config.toml
n_experts = 40
experts_per_token = 3
d_expert = 64
activation = "reglu"
routed_scale = 1.0
balance_loss = 0.0036
balance_bias = false
router_z_loss = 0.001
init_std_router = 0.00815
vocab_size = 18857
norm = "rmsnorm"
tie_embeddings = true
beta1 = 0.9
batch_tokens = 65536
steps = 3902
Below are experts of layer 3 (counted from 0) of a mixture-of-experts language model. Rows are named router (the router's row for the expert), gate (a neuron's input weights, with its number), up (a neuron's input weights, with its number), down (a neuron's output weights, with its number) and show model dimensions 192-255. Each number is 128 + 32 x the weight over its row's rms, rounded and kept within 0 to 255.
After each expert's rows: a language model's description of what the expert responds to. This comes from a sample of Wikipedia text that the model never trained on.

# expert 39
router [159  96 104  94 110  85 114 211 159 162 176 142 160 168 104  99 174 148 167  93 105 134 136 127 100 165 117  79 106 170 110 150  92 169 155 125 117 161 154  91 148 155  95  95 150 100 168 164 144 164 103 122  70  93 141 166  91  99 150 164 165  99 163 115]
gate0 [128 151  72  92 133  97 118 113 175 142 176  93 173 190 109  97 114 109 139  94 134 136 134 154 112 164 114 121 141 124 125 108  85 174 184 119 109 146 179  83 141 164  91  99 118 146 150 133 130 119  71 118 127 105  92 138 102  65 149 146 176  88 154 142]
up0 [176 153 186 126 118 155 173  98 124  89 117 171  95 111 138 120 103  99 110 102 125  57 102 143 125 166 172 136 164 132  88 135 125 139 113  80 170 141 157 159 173  92  78 158 127 115  67 162 155 118  74 185 164 135 166 115 178 161 119  92 104 153  90 158]
down0 [120 152  98 143 158 110  96 112 108 119 129  63 129 109 139 126 164 117  90 166 138  96  77 127 135 147  86 194 135  97 134 109 157  95  82  73 142 111 158 140  79 141 158 118 138 137 178 225 125 156 142 113 128 148 188  70 134 144 106 171 149 143 138 136]
Description: Word-final pieces, periods. Sentence periods and final word pieces of foreign or scientific names, such as z in Veracruz, ars, ays, chess notation digits.

# expert 37
router [139 101 101  88  87 102 104 151 154 122 181 126 153 169  98  99 159 142 164 124 108 101  97 108  88 168 136  91  89 166 104 151 105 172 145 104  76 147 153 112 164 152  93  96 156  84 163 155 167 175  74  68  89 115 152 172 104  90 162 156 169  76 128  67]
gate0 [102  88 123 131 157 126 144 148 148 140 167 155 123 167  97 119 121 171 127 133  85 133 117  81 128 159 116 124 140 137 188 190 107 160 109 168  69 170 137  62 154 135  97 118  88 120 123 147 146 120 102  91 143 147 168 127 118 104 158 135 186  62 119  50]
up0 [111 120  53 121 142 124 165  97 148 169 135 152 200 171 149 173  76 142 152 148 133 145 211 129  92 141 135 139 145 121  97 127  95 118 142 169 126 140  88  86  94 118 125 112 105 134 127 140  94  56  69 140  99 134 143 132 100 105 138  87 123 172  96 148]
down0 [104 104 124  87  94 118 123 114 155 135 163 184 119 159 149 137 112 130 203 114 114 142 106 100 126 151 196 134 165 144 130 139 178 157 107 123 110 137 175 119 119 165 100  49 135 137 159 105 166 142  94 125 121  91  70 100 116 151  95  89 181  86  98  88]
Description: Proper-noun pieces before punctuation. Parts of proper names and titles before commas or periods, such as War, York, Party, English, Bas-tions, Billboard.

# expert 9
router [167 113  82 102 115 102 109  91 176  94 139 158 158 149  87 103 136 157 151  74  99 107 115 108  91 160 147  88  97 169  63 156 105 176 152 101 117 138 160  97 167 166  82  80 147  94 140 162 177 148  82 159  55  80 147 173 103  94 162 170 154 111 151 123]
gate1 [ 71  85 104 115 127 117 120 104 119 125 130 126  81 103 114 123 110 137 154  45 125 118 166 155 117 167 176 146 150 155 105 152  88 127 107 138 142 109 181  94 179 175 135 137 177 103 139 128 127 145 140 108 137 131 124 136 107 134 165 113 108 170 127 182]
up1 [124  51  86 159 136 135 142 119 115 188 100  90 150  97 136 105 101 113 137  90  99 100 115 204  53 173 193 131 101 109 132 161 103  99 123 115 108 188 110  59 165 167 127 127 142 129 109 123 107 155  73 161 183 109 135 169 149  78 184 187 102 135  94  98]
down1 [ 94 124 151 111 189 106 112 112 136 148 118 133 147 134 100 100 146  88 113 153  61 151 171 120 137 148 184 182 101 108  37 212  76 174 148 122 186 110 110  48 153 136 150 201 138 127 133 128 177 139 180  62 161 184 120 140 115 114 130 188 131 117  83 192]
Description: Table and list starts. Opening pieces of names, numbers and words in tables and lists, especially Be-, plus and, or, years, such as Be-ograd, 198.

# expert 33
router [161  99  85  96 121 114 100 133 153 155 181 154 143 185  99  89 171 173 166 159 110 128 101 147  96 165 140  90  98 169 104 153  79 163 155 112 119 155 147  98 147 145  96  88 122 105 160 167 162 156  99 112 123  97 144 163  91  91 168 172 171 113 111 107]
gate0 [167 107 158  70 133 138 230 115 165 146 122 175 159 156 128 134 109 122 111 160 134 102 117 144 169 143  86  34 131 167 101 149 146 178 152 134 123 172 112 116 122 198 114 135 109 124 120 167 170 121 126  90 151 163 114  91 160 114 113 110 116 186 119 132]
up0 [137 154 130 128  96 107  59 114 103 107 118 119 182 106 138  69 172 180 139 131 157  97  91  85  94 102 207 133 111  93 146 124 130  92 165 132  55 113 133 116 144 105 102 130 120  84 132 112  96 146 116 144 126 156 163 170 122 160 146 145 155  82 113 134]
down0 [131 173  92 133 163 124 155 176 159 136 198 117  92 140 100 169 137 125  69 147  92 176 100 142 120 151 132 119 123  88 191 147 143 166 137 191  94 185 179 159 138 164 148 121 128 158 110  69  94 117  91 164 121  95 115 126 136 149 102 129 118  98 198  93]
Description: Prepositions after verbs. Prepositions following a verb or noun, such as with, from, about, between, over, in contact with or seized from.

# expert 26
router [163  98  98 102 119  93 110 157 163 187 149 118 162 154 108  88 178 158 157 124 100 122 132 106 101 140 135  83  86 163 106 144  94 162 141 108 129 158 163  88 178 154  97  88 179 102 174 159 174 160  84  89 112  89 148 139 106  94 163 162 173 103 129 114]
gate0 [ 97  84  98  93 102 134 150  87  98 124 177 127 140 169 107  71 187 130 157 100  99 145 135 108 101 160 115 145  99 173 144 188  87 124 171  90 123 151 145  90 170 144  84 119 118 126 137 162 156 106  54 146 168  89 143 173 102  91 136 118 120 111  93 108]
up0 [141  99 186 176 129 103  76 127  91  64  76  92 149  98 103 146 167  88 155 118 104  90 119 171  98 112  83  99 131 157 166 126 151 100 128 120  88 163  71 122 126 106  98 140 180 147 175 177  80 150 130 118 127 126 131 134 104 152 130 159 132 171  80 132]
down0 [125  99 117 157  98 150 141 148 136 201 149 171 140  98 125 139 105  70  70  96 116  99  62  94 103  88  86 136  83  98 152  67 131  87 101  79 109 150 153 152 165 147 112 107 124 144 129 119 155 169 103 134 165 107 142 136 139 147 117 138 116  83 120  97]
Description: Pipes and conjunction and. Table pipes in sports and pageant tables, the conjunction and in quoted critique, auxiliaries like have and did, and === headings.

# expert 36
router [156 117  82  81 115 125 105 139 145 137 178 138 162 145  94 102  85 132 169 107 109  76  94 120 100 180 141  91 104 168  88 153 101 178 136 109  74 173 138  93 183 170  98  88 116  89 153 171 152 119  86 155  61 100 153 146 105  94 160 165 170 102 147  58]
gate1 [ 96 170 147  60 145 109 164 173 122 105  77 154 178 169 110 149 205 118 144 153  14 147  93 144  83 127 107 115  77 164 113 159 105 148 194 137 144 199 127 104 178 141  52 136 107 136 217 130 171 117 171 150 127 176 111  94 144  87 118 124 106 123 135 137]
up1 [138  73  91 145 112 138 104 105 102 119 149  87 104 101  88  93  97 147 129 139 162  93 145 106 164 144 131 172 157 115 157  93 105 132  58 106 118  61  95 155 118  76 173  90 144 138 102 140 101 135 117  84 136  85 115 117 111 138 140  95 157 148 134 113]
down1 [132  74 154 147 173 143  66 136  91  97 125 164  65 116 126 137 165 143 120 148 156 126 147 135 178 148 141 164  94  85 110  95 134 159 150  96 144  60 127 143  53  58  60 172 102 111 109 213 114 142 128 115 161 113 139 133  73 117  94  96 150 163 137 157]
Description: Nationality and name starts. Nationality adjectives and first pieces of foreign names or groups, such as British, French, Kur in Kurds, Az, Mat.

# expert 35
router [140  95 101  89 170 109 104 160 169 147 166 153 158 158  84  97 120 142 168 100  92 104  70 124  99 148 142  90  89 158 107 152 106 180 152 121 149 171 143  97 176 145 107 101  92  87 165 162 154 181  87 114  50 100 152 159 100  91 158 140 154  79 161  62]
gate0 [148  97 119  76 185  83 119 172 163 102 155 111 105 133 127  95 132 164 193 165 118 157 103 108 141 141 105  81  92 175 180 100 137 144  87 155 164 144 129 128  97 174 148 101 137 120 187 151 169 151 131 131 131  87 131  96  35  89 114 116 113  99 142 147]
up0 [149 144 110 125 179 152 126 142 169 128 133 125  74  97 179 121 143 137 101 164 136 131 117 101  98 174  55 136 127 164 172 110 165 117  69 171 157 112  87 182 101 133 178 135 125 123 124 106 123 164 132 145 134 135 138 117  87 133 117 131  82 142 172 139]
down0 [116 108 160 122 139 140 183 146 159  78  96  83  40  98 196 131  92 128  84 147 115 110 159 134 176 130 146  99  90  69 148 137 144  54 143 129 111  95 168 122 149 122 119  96 117  96 131 160 117 120 188 121  90 133 173 162 140 124 160 100 123 135 101 174]
Description: Taxonomy name fragments. Capital letters and word pieces inside species, genus and place names in taxonomy lists and tables, such as Em in Embryophytes, ell.

# expert 6
router [149 106  96  90 169  95 123 177 154 145 186  86 145 159 101  95 217 118 176 136 106 122 118 144 104 165 145  76  93 158 104 159  79 155 154 110 133 147 162  84 156 163  96  87 164 106 172 162 138 168 109 140  91  96 157 133 111  92 161 149 167 103 163 128]
gate0 [ 97 136  79 112  59 108 142 151 136 140 151 132 162 155 123 111 165 117 171 131  95 148 111 150  86 119 100 106  52 137  88 159 140 169 163  87  87 147 189  66 121 190 124  65 112  93 132 118 117 165 103 145  97 117 148 145 108  55 180 109 127 130 163 125]
up0 [ 86  72 172  77 181 131 143 126 148 181 164  89 128 130 128 101  92 171 143  72 156  79 120 179  78 143 142 112 107 153 134 108 159  79 174  70 154 115 155 140  90 167 145 139 100 153  87  88 111 155 166 139  95 141 100 108 154 101 171  80  84 108  85 158]
down0 [146 161 148 130 138  92 142 122 146 154  89 153  66 136 110 162 180 153 173 157  93 142 154 228 167 169 155 150 157 142 109  91 139  75 122  94 182 122 139  50 131 125 107 152 173 149 151 119 137  94 161 100 132  98  84  78 117 162 112  99 134 130 162 142]
Description: List and table separators. Commas, pipes and colons separating items in lists, election tables, chemical names and infobox fields, such as "Total:", "OMIM:".

# expert 30
router [122 134 101  89  69  93 127 221 168 118 147 113 131 160  83 110 141 107 137 127 103 112  88 138  82 150 138  96  72 157 119 151 119 150 157 105 114 100 139 106 153 152  82 112 138  89 142 189 138 138 101 104 107  94 175 143 111  68 152 157 149 130 134 157]
gate0 [188 142  82 133 184  89 136 144 101 102 127 122 179 140 112  92 104 139 131 114 153  87 159 134  73 157  92 122 111 164 112 173 114 143 124 134 130 182 133 120 162 149 102 153 164  88 141 173 150 172 102 123 118 104 143 126 116  81 183  97 174 115 130 118]
up0 [115 172  89 136 183  95 109 123 159  96 102 103 190  77 152  91 123 186 167 174 129  80 158 105  96  83 154 143  94 113 148 143  90 155 159 119  99 159 162 129 170 121  38 142  82 103 170 104 138 155 159  83 119 110 106 100 153 151 109  82 139 124  84 120]
down0 [ 96 150 161  86  89 142 183 120 117 147 156 112  80 118  65 169 121 129 159 149 146  88  68 183  76 140 185  56 156 123 186  90 115  70 113 132 155  81 177 144  87 130 132 122 161  98  80 141 146 108 153 156  63 210  88 122 108 122 146 124  98 183 123 151]
Description: Census and location phrases. Words in geography and census prose, such as population, located, part of, due, plus percent signs in election tables.

# expert 21
router [165 118  87  97 150  87 107 113 159 169 145 168 155 181 102 114 143 137 156 131  84 127 111 166  97 156 166  97  98 166  71 153 114 163 169 104 115 145 178  76 164 160 102  85 152 103 149 157 138 112  87 145 105 109 153 184  97  97 143 170 142 120 102 110]
gate0 [139 155  94 133 116 153  86 146 132 138 111 152 195 162 153 179 127  82 100 148 141  91 147 110 141 154 158 143 136 179  34 154  80 175 154  90 152 146 108 103  85 102 108 155 146  40 150 138 113  58  61 129 123  87 159 141  78 138 114  88  91 102 172 170]
up0 [125  74 132  68 163 116 111  95 151 130 149 118  58 118 122  98 162 126 170  71 115 120 164 130  89 125 117 130 117 133 179 100 169 116 173 162 105 105  91 110 156 136 111 147 133 186 107 154 177 142 118  81 108 141 113 122 154 135 191 205 107  95 146 138]
down0 [133 131 152 136 190 131 135 134 122  96  98 162 155 162 106 120 162 111  84  82 103 104 188 105 121 104 152  98 114 127  91 181 101 117 131  92 101 108 152  32 127 144  71 119 159 137 159 109 150 144 130 113 182  97 128 173 130 125 104 137  94  45 138 145]
Description: Coordinating and and commas. The words and, commas and in between clauses or dates, plus nouns like major, studio, volume, such as In 1961 and.

# expert 0
router [168  50  94  84 186  88  78 169 155 166 159 111 154 147  66  86  90 136 146  99 104 134 147 158  71 157 127 108 109 163 110 152 110 171 151 124 179 151 146  85 153 163 104 112 120 101 160 156 131 104  88  98 160  89 141 140  75  93 179 145 150 122 169 120]
gate0 [131 154 129 127 146 106 104  84 143  85 172 139  57 100 139  86 154 129  80 105 112 145 118 109 108  77 130 134 144 133 181 178 152 184 134 168 176 115 143 117 127 139 103  44  82 181 133 105 162 124  71 172 170 153 136 136 149 116 132 149 133 128 107  86]
up0 [ 94 124 125 116  70 164 127 171 121 139 100 116 191 162 113 126 128 131 147 155 133 121 152 134 129 166  91 119 108 164 100 103 112 106 118 100  60 107 120 163 155 137 166 158 152  81 192 127 134 137 140  82  79 111 139 168  77 114 140  97 113  99 151 185]
down0 [154  85 121 157 132 141 112 137 125 135 120 109  90 140  43 109  99 143 154 163  80 139 124 134  70 103 177 154 138 111 173 141 105 166 148 128  95  85 136 119  93 109 139 144 117 135 126 132 120 133 106  95 123 135  97 128  98 119 116 178 109  89  65 197]
Description: Building and use verbs. Past participles and verbs about construction, use and movement in place or history articles, such as built, used, opened, moved.

# expert 10
router [161 120  93  94 166  76 103 125 157 131 168  99 151 160 100  97 185 149 178 135 108 108 149 155 100 155 137 100  91 167  80 150 111 174 157 127 108 137 190  90 158 158  86  77 152  91 171 158 170 124  77 120 111  95 149 157 111  95 151 176 161  87 145 105]
gate1 [195  98  27  65 143  78  78 183 131 141 187 117 196 153 111 101 149 135 179 116 106 126 161 126 115  97 110  72  99 151 169 148 146 138 109 137 121 164 143 103 101 141  73  89 119  69 201 161 153 120 108 176 104 104 152 127 138  97 136 123 143 119 136  75]
up1 [178 160 100 127  72 129  91 121 180 117 146 122 172 167 116 100 133  96 125  68 128 168 153 105 106 137 125 133 135 119 110 111 112 106 110 172 142  71 127 121 119 158 161 118  81  89 201 141 150  92 101 133 123  95 132 168 184 107 156  95  98 119 124 153]
down1 [ 86 121  94 138 135 138 181  90 111 155 175 149 135 136 108  85  86 140 186  71 125 125  96 127 110 139 126 115  94 123 145 179 126 144 116  85 131 123 152 160 146  76 103 137 131  73 117 126 161  74 114 145 137 151  98 141 168 100 133 125  83 161 122 134]
Description: Decimal digits, sentence starters. Digits after a decimal point in climate and election tables, such as 15.2 and 86.24, plus sentence-opening He and leading table pipes.

# expert 12
router [147 119  94  95 158  94  88 157 147  76 166 170 157 156  90  95 130 146 158 125  94 111 133 165 111 164 139  94 112 158 111 197  95 153 133 112 134 156 177 100 155 191 101  73 104 107 143 168 153 117  97 113  67  77 154 142 102  95 161 161 174  96 142 125]
gate0 [ 97  79  79  76 101 116 105 201 136 127  99  64 124 108  99 110 125 120 130  88 113 153 155 158 126 119 155 106 126 174  85 189 144 145 152 139 104 153  87 108 137 156 138  36 155  20 125 147 167 125  83  87  99 125 166  73 150  82 166  87 198 139 141 134]
up0 [116 116  92 104  86 134 145 202 195  97 114  71 101  91 102 149 147 117 109  96 140 179 150 154 129 167 158 139  87 146 128 171 137 156 127 190 168 193 102 100 115 193 119  45 204  67  99 143 136 114 103  94 107 109 123  89 113 121 140 104 184  66 136 139]
down0 [167 148 153 192 113 170  99  99  96 127  79  75 100  94 122  77 119 126 112 110 126 124 122 101 157  91 126  86 125 127 190 104 119 179 104 156 170 140 112  93 146 136 167 143  83 178 109 145 110 178 150 154  96 121 101 102 166 169 185 123  85 148 128  94]
Description: Sports roster prepositions. Prepositions and table cells in football squad and career lists, such as from in "on loan from", plus years 195-, 190- and club words.

# expert 19
router [144 126  92  95  84  98 124 132 167 135 163 128 157 176  96 104 140 153 181 131  86  99 191 134 106 156 148  90 108 153  83 170 103 159 168 118 158 138 167  86 177 174  89  97 120  87 165 165 203  52 101  81  73  94 147 148 108  93 156 156 175  91 117 117]
gate1 [ 67 119  88 129 111 128 133 124 133 159 105  71 124 153 131 147 114 105 142  67 124 141  91  96 113 144 204 115 107 186  70 147  92 121 100  73 131  86 119 107 227 113 119 100 157  97 165 137 178 106 138  94  90  89 129 160 141 116 151 124 164 153  97 139]
up1 [127 201 153 135  97 179 156 155 119 125 153 148 120 135 134 104 119  83 140 177 117 131 139 165  93 183  78 104 114 153 126  81  92 130 144  85 102 123 168  98 109 143 160 100  67  98  99 110 120  57 101 110 158 104 133 131 107 147 106 179  85  77 129 171]
down1 [123  96 123  92 107 180 185  89 123 116 134 131  88 114 113 113 111 141 130 135 170 232  88 197 114 126  87  76 116 136  35 135  79 136 159 146 202 164 105 148 117 159 154 124 131 114 105  83  98 123  60 119 139 115 172  92 156 117  45 117  98 146 104  86]
Description: Punctuation and separators. Date-range dashes in birth–death parentheses, semicolons, table pipes, and, & and line breaks between list items or biographical entries.

# expert 8
router [156 118 102  95 181  91 105 106 160 115 167 153 149 165  90  94 173 153 172 135  96 109 127 169  98 144 133 109  88 158 103 160  90 157 145 120 123 144 165  88 146 161  94  79 144 101 164 154 154  84  97 113 104  92 143 160  92  89 170 185 171 101 177  92]
gate0 [151  89 120  99 140 122  91 167 174 161 213  83 190 153 127  78 117 177 169 150 148 105 181 118  82 126 141 103 106 182 141 130 141 152 132 168  94 105 181  82 195  96 122 115 115  88 129 154 122 125  83 120 159  94 135 130 120  82 151 138 177 117 157 122]
up0 [142 100 116 146 188 137 146  93 122  80 136 102  76 133  97 145  80 100 159 100 102 134 125 204 130 129  78 138 169  99 162 175 149 153 116 136 152  93 186 101  80 130 109 143 190  87 115 152  96 117  84 116 139 123 127  94 180 139 109 105 174 180 126 118]
down0 [100  94 107 131 102 110 144 102 119 223  88 123  57 118 114 113 120 164 156 105  82 132 123 117 144  97 198 150 108 165 118 134 100 142 161 158 175 101 149 103 148 122 136 148  95 119 118 136 150 182 153 113 152 158 155  88 113 162 145 108 111 104 105 179]
Description: Wiki markup and tables. Section heading markers (==, ===), table pipes, line breaks and sentence-final periods, plus country names such as China, India, Pakistan.

# expert 29
router [160 103 101  95 157  81  73  93 167 208 161 156 156 154  98 103 157 153 153 119  92  98  92 131  92 161 150  89  83 151  90 150 102 160 144  82 152 177 156  90 159 161  96  82 153 107 160 162 155 185  87 112 112  98 134 147  87  93 171 173 163  98 185 145]
gate0 [ 87  58 108 127 176 107 133 121 116 103 145 137 137 148 116 161 128 160 153 103 111 146 111  96  99 164  97 160 125 157  81 164 110 157 180 110  85 160 116 138 130  90  84 142 114 132 100 160 132  93  63  92  96 113 114 118  99 127 170 105 132 169  97 153]
up0 [176 130 123 123  78 122 179 115 141 154 136 148 116 131 122 114 121  70 111 143 157 100 160 159 139 114  99 102 152  86 168  64 107 121 115 149 203  93 140 128 114 204 164 107 130  97 153 108  97 155 167 159 122 138 146 149 162 143 124 145 118 126 109  89]
down0 [167 144 153  91 104 178 106 156 216 170 129 140 127 157  99 108 169 171 119 113 157 134 121 106  75 128 110 141 176 134  78 151 106 125 109  95 144 134 125  98 134 143  76 132 136 127  95 170 110  85 150 149 138 143 135 110 118  98 152 161 125 151  83 123]
Description: Table cell separators. Pipe separators, country codes and word pieces inside data tables and place names, such as | in league tables, SCO, Gl-ent-worth.

# expert 5
router [154  90 104  89  92  94  94 130 160 118 155 109 162 175  74  91 127 108 180  81  78 100 159 163 106 174 152  99  96 152 104 152 113 158 152 117 142 131 176  98 174 154  89 102 157  98 166 161 141 148 103 113 171 107 150 164  93  85 168 143 162  98  76  99]
gate0 [118 213 134 139  94 145 139 174 124 175 154 111 156 123 104  75 174 104 116  72 135 116 139 152 151 136 172 125  67 101 137 117 124 157 134 143 165 177 164 161 131 170  79 126  64 152 123 193  85 165 130 157 101  52 102 138  92  98 178 160 159  96 134 119]
up0 [106 101 142 101 138 174 130 111 129 103 133 115 131 124 126 182 123 159 121 177 139 129 167 139 134 131 123 206 162  95 138 173 151 112 115 107 127 125  94 104 161 157 150 145 152  74 125  91 195  87 144 109 140 167 167 156 187 141 156 100 143 186 105  91]
down0 [149  83 135  94 106 152 186 117 104 153 108 122 155 156 110 129 116 166 131 146 119 111 127 121  80 136  97 111 168 139 123  79  75 161 115 148  85  80 136 124 133 135 166 128 113  78 138 102 114 101 145 142 151 194 121 166 151 137 143 178 121 151 119 104]
Description: Quantity and predicate heads. Nouns, verbs and adjectives right after articles or was, followed by of/in, such as majority of, % of, largest of, released.

# expert 1
router [140 133  88  89 202 100 105 129 163  82 174 173 158 163  94  97 143 167 170 147  97 122 143 173 100 150 132  88 108 169 114 170  99 158 155  90 111 126 166 109 162 163  87  96 108  87 146 174 186 137  86 119  86  92 155 186  87  97 154 146 155  97 151 105]
gate0 [106 136 150 111 188 137 152  67 109 131 153 102 173  93  89 145 124 179 126  82 138  78 136 112 149 126 146 125 145 182  61 129 178 103 165 141 100  91 144 120 164  93   0 116 122  72 140 126 193 117 153 114  82 146 130 178  99 103 120 127 142  76 124 168]
up0 [ 94 100  92  93  83 124 105 142  98 175 137  94 107 154 137 152 157  76 165 122  91 137 122 164 120 139  92 166 119 118 154 126 121 142 130  43 147 143  82 131 124 148 218 135 149 216 113 130  85  86 132 133 126 127 119  68 185 114 100 159  98 137 163  93]
down0 [158 133 128  92  85 131 153 154 121 138 126  84 145 120 149  54 155 112 200 165 114 165 132  98 155  82 149  94 131 170 119 167 106 120 101  84 115  87 138  85 135 129  37 192 155 107  85  87 154  76 146 114 139 154 160 129 132 153 120 120 177 102 131 151]
Description: Name-piece fragments. Short word pieces inside or starting personal names and foreign words in lists and tables, such as Stutz-man, Er-rick, Bay-r-aktar.

# expert 22
router [154 115  96 103 127 121 104 114 171 164 129 143 161 184  86  96 161 132 161  86  93  94 120  82 106 150 119  88  95 160  89 168  92 153 158 117 101 142 163  84 154 175  94 101 162  92 177 164 151 141  94 146  88  93 155 148 101  99 166 147 160 100 127 142]
gate0 [155 131 102 112 110 133 127 111 177 110  88  89 119 149  54  31 101 143  98 108 106 135 151 181 141 155 135 162  90 162 144  76 159 144 119  69 175 127 147  88 157 133 133 139 117 118  95 119 123 127 131 129 148 120 132 162 178 130 110 158 108 143 102  96]
up0 [151 136 113 144 136 146 144 107  93 113 118 108  87 125  97  92  90  41 127 138 145 129 105 136 119 120 127 161 111 138 151  89 149 113 140 114 157 119 134 114 192 133 109 120 150 135  93  92 150 116 110 122 133  81  92 102 170 164  91 116  86 181 141 160]
down0 [ 85 154 131 118 130 169 127 111 119 132 116 189 123 171 121 118  97 134  98 179 126 128 110 186 145 101 132 107 164  97 155  95  69 109 113 131 101 112 155 111 126  71  81 150 177 152 105  98 133  91 149 124  90 126 137 143 109 177 102 116 135 127 138 125]
Description: and inside names. The piece "and" inside surnames and words, such as Frandsen, Hernandez, Gewandhaus, plus suffixes like -er, -ers, and sentence-final periods.

# expert 4
router [159  99  87  90 138 122  92 104 163 104 177 189 152 159  91  79 121 128 187  99 109 117  92 158  97 163 137  92  81 164 117 148 102 163 165 115 124 167 149  88 169 173  96  85 149 106 157 166 152 144  98 103 111  98 151 180 102 101 166 167 146  95 165 121]
gate0 [118 120 130  48 101 129 127 111 149  85 198 144 185 183 106 110 116 158 190 122 129 101 148 136 104 141 143  53 133 165 136 133 114 165 139 122 145 151 165 125 175 143 149 101  82  84 158 165 159  87  83  95  99 127 132 124 138  83 155 174 197 120 132 122]
up0 [128 127  80 176 134 167 125 186 131  73 105 141 103 169 163  98 128  60 127 122 195 140  68 170 102 137  78 171  94 101 127  69  75 177 156 123 150 118 143 135  79 180 155 151 151  95  86 103  99 120 110 147  79 130 146 108 154  86  90 109 123 132 117 132]
down0 [164 144 111 167  94 173 106 132 125 134 145  45  99 109  69  82 123 172 120 130  80 149 106 158 117 128 161 140 160 150 126  75 105 116  81 136  99 120 158 107 117 105  86 122 103 140 145 103  87 183 200 127 179 194 182  99 121  95 119 101 149  89 140 104]
Description: Place and season nouns. Mid-sentence nouns and name pieces like season, year, Country, England, London, plus decimal points in tables and word-final fragments.

# expert 24
router [151 103 101  87 135 103 108 151 161 201 154 142 173 176 102 106 137 132 165 114  99 107 103 115  99 156 122  82  97 155 102 153  95 156 146 108  82 154 160  99 179 172  94  90 153 100 158 154 136 210  97 117 112  93 145 151  93  95 168 162 166  90 121 134]
gate0 [108 143 154 144 114 148 151 126 130  86 108  71 106 122 113 148 173 185  91 109 128 161  93 100  96 131 180 105  87  77 127 139 151 100 104  55 150 176 141 139  99 145 128  85 200 116 140 131  72 147 167 111 153 149 109  81 166  80 133 112 152  73 118 155]
up0 [ 58 149 177 166 124 142 178 180 167 112  90  51 109  70 129 154 113 158  66 109 118 171 111  64 140 159 152 109 105 106 151  88 136  91  81  70 118 207  96 112 122 137 108  74 184 119 123  92 127  92 148 156 177 154  70  77 176 106 126 116 140  99  66 173]
down0 [ 81 134 176 171 142 123 116 139  82 109  76 173 171 120 109  98 112 106 114 120  76 153 152  93  91 144 125 148  86  61 164 122 163 114 118 166  82  95 104 131 124  91 184 133 113 176  69 128  97 140 150 167  82 134 145  68 119 100 114 120 134 146 126 165]
Description: Articles and modal verbs. Function words such as the, The, of, to, the modals would, will, could, and title nouns like University, President, Archbishop.

# expert 15
router [171  70 103  83 114 124 120  51 144 135 147 136 151 177 126  85  89 130 146 113  79  97 172 168  80 177 122 102  95 167 119 118  96 155 164  99 127 150 142 113 144 161 106 110 151  59 171 164 155 159 127 127 121 107 159 155  94  90 194 156 172 116 120 142]
gate0 [130  85 153 105 148 111 111 121  85 165 130  93 146  54 133 100 106 177 101 148 112 107  74 161 121 114 157 147 144  85 145  96 180 136 125 164 155  98 137 169 141  98 131 207 124 135 148 106 150 142 105 163 126 112 128 160  83 142 203 107 111 180 126 104]
up0 [ 98 160  97 172 114 113 172 144 187  90 121 172 139 110 165 188 156 107 118 136 135 135  62 133 119 182  88 102 187  92  96 152 100  85 156 164  92 135 171 164 125 141  91 135  61 136  77 167  81 113 149  69 141 168 123 132 113 130 149  91 130  81 122 111]
down0 [169  67 159  87 103  57  83 120 160 142 105 145 153 122  80  65 148 167 126 111  76  95 114 104  70 136 145  74  82 137 170  94 111  87 126 188  99 167  89 160 149  72 153  96 171 125 125 137 151  69 152 138 113 180 146 154  90 116 186  97 107 136 112 133]
Description: Numerals and quantifiers. Counting and choosing words after the or a, mostly both, two, three, only, first, between, other, often before of.

# expert 27
router [160 109  95  88 140 116 102 143 162 169 173  89 167 182 108  88 153 125 166 170 105  95 102 127  91 175 125  93 100 165 103 152  89 158 141 107  84 154 155  88 186 159  98  88 134  91 158 160 166 178  88  76 137 103 148 157 112  97 163 169 160  98  86 143]
gate0 [151 141 145 111 142 129 140 108 122 134 126 137 142 191  83  69  92 104 136 104  85 114  78 162 100 152 132 121  77 189 116 174 119 137 166  86  88 158 109 125  89 184  80 106 131  87 114 143 117  98 140 107 126 113 149 119 136  38 155 159 151 132 145 142]
up0 [190 111 132 141 115 119 129 121 124 112 109  99 106 148 134 132  86  94 166 175 116 144  61 123  73 176 148 106 137 166 104 181 115 152 125 126 128 148 163 113 120 141  76 167  77 150 150  72 139  71 136 148 176 151  78 122 143 100 167 182 128 124  97 176]
down0 [152  87  83  89 118 132 161 153 129 130 152 111 120  96  80  93 119 124 148 158 188 132 143 136 117 135 190 104 112 135  83 164 106 115 139  91 134 104  89 120 143  86 169 105 116 176 107  88 147 126 172 101 167 118 150 146 160  93 127 126 163 117 100 147]
Description: Common nouns in prose. Narrative prose tokens, mostly the and of, plus nouns like ship in friendship, family, group and crew.

# expert 20
router [163  87  91 103 189 103  97 166 161 132 151 147 151 150 107  95 129 131 145 160 102 123 184 146 104 154 104  90  97 153 119 170  94 153 129 110 131 178 165  91 158 167  99  91 115  92 170 162 144 152  77 128 144  80 145 151  91  93 163 158 148 112 153 111]
gate1 [119 111  83  86 147  74 106  99 190 110 193 130 120 166  89 118 119 164  98 155 114 130 108 144 105 119 119 101  80 138 137 169 120 153 154  94 104 127 154  80 139 149  75  97 122 128 193 215 158  89  72 134 134 139 166 166 160 101 201 137 104 163 130 106]
up1 [132 151 132 159  63  86 107 131 119 116 163 132 136 131  79 143 138 133  87 174 158 117 119 116 177  61  80 140  99 124  95 144 152 167 180 128  93 124 190  93 126 138  79 138 104 155 117  84  61 141 125  80  69  60 158 133 154 126 145 125  80 155 149 139]
down1 [100 189 115 205 151 142  89 132 163 124 102 139  84  46 123 136  71 170 132 104  97 151 127 186  87 136 151 180 112 117 147 106  66 148  67 106 124 109 121 153 102  85 174 159 133 168 129  86  91 164 190 159 148 137 140 114 121 133 125 127 119 162 109 146]
Description: Name-initial capitals. Capital letters and first pieces starting proper names or list entries, such as B in BNSF, Inter, North, West, of in City of.

# expert 13
router [148 111  73  94 149  96 111  87 150 194 162 132 140 172  94  86 205 168 166 160  97 115 134 158  94 162 167  78  97 161 108 179  99 144 139  93 115 127 160  91 158 166  89  79 137 104 150 162 176 176 106  75 145  92 141 155 103  91 155 161 178 112  95 164]
gate0 [143  87 124 150 153 118 129 113 103 176 154 155  73  92 127 142  70 163 140 113 115 133 109  52  94 171 145  85 134 166  66 142  88 143 106 129  88 116 127 167 140 104  84 154 142 130  89 175 140  91 101  81 102 120 119 140 124 116 146 134 133 132 124 140]
up0 [150 171 132  92  74 122 109 159 138 139 174 153 160 155 131 122 109  90 108 111 110 102 149 118 139  42  69 116 154 130 151 133 153 177 134 161  81 113  98 109 134 163 158 144 109 119 109  44  96 178  83 172 131 163 100 110 159 158  77 112 122  85 158 110]
down0 [111 131 102  81 151 152 119  69 177 136  92 127  63 116 148 138 114 140 131 108 112 147  86 137 126 185  86  93  85 109 138 125 132 135 104 188 197 139 135  86 184 140  94 138 118 134  66 176 184  88  83 126 159  72 164 155 124 121 121 149 146 126 131 154]
Description: Verbs and prepositions after subject. Function words after a subject or comma, such as with, had, having, has, won, plus football position codes MF, DF, FW in squad tables.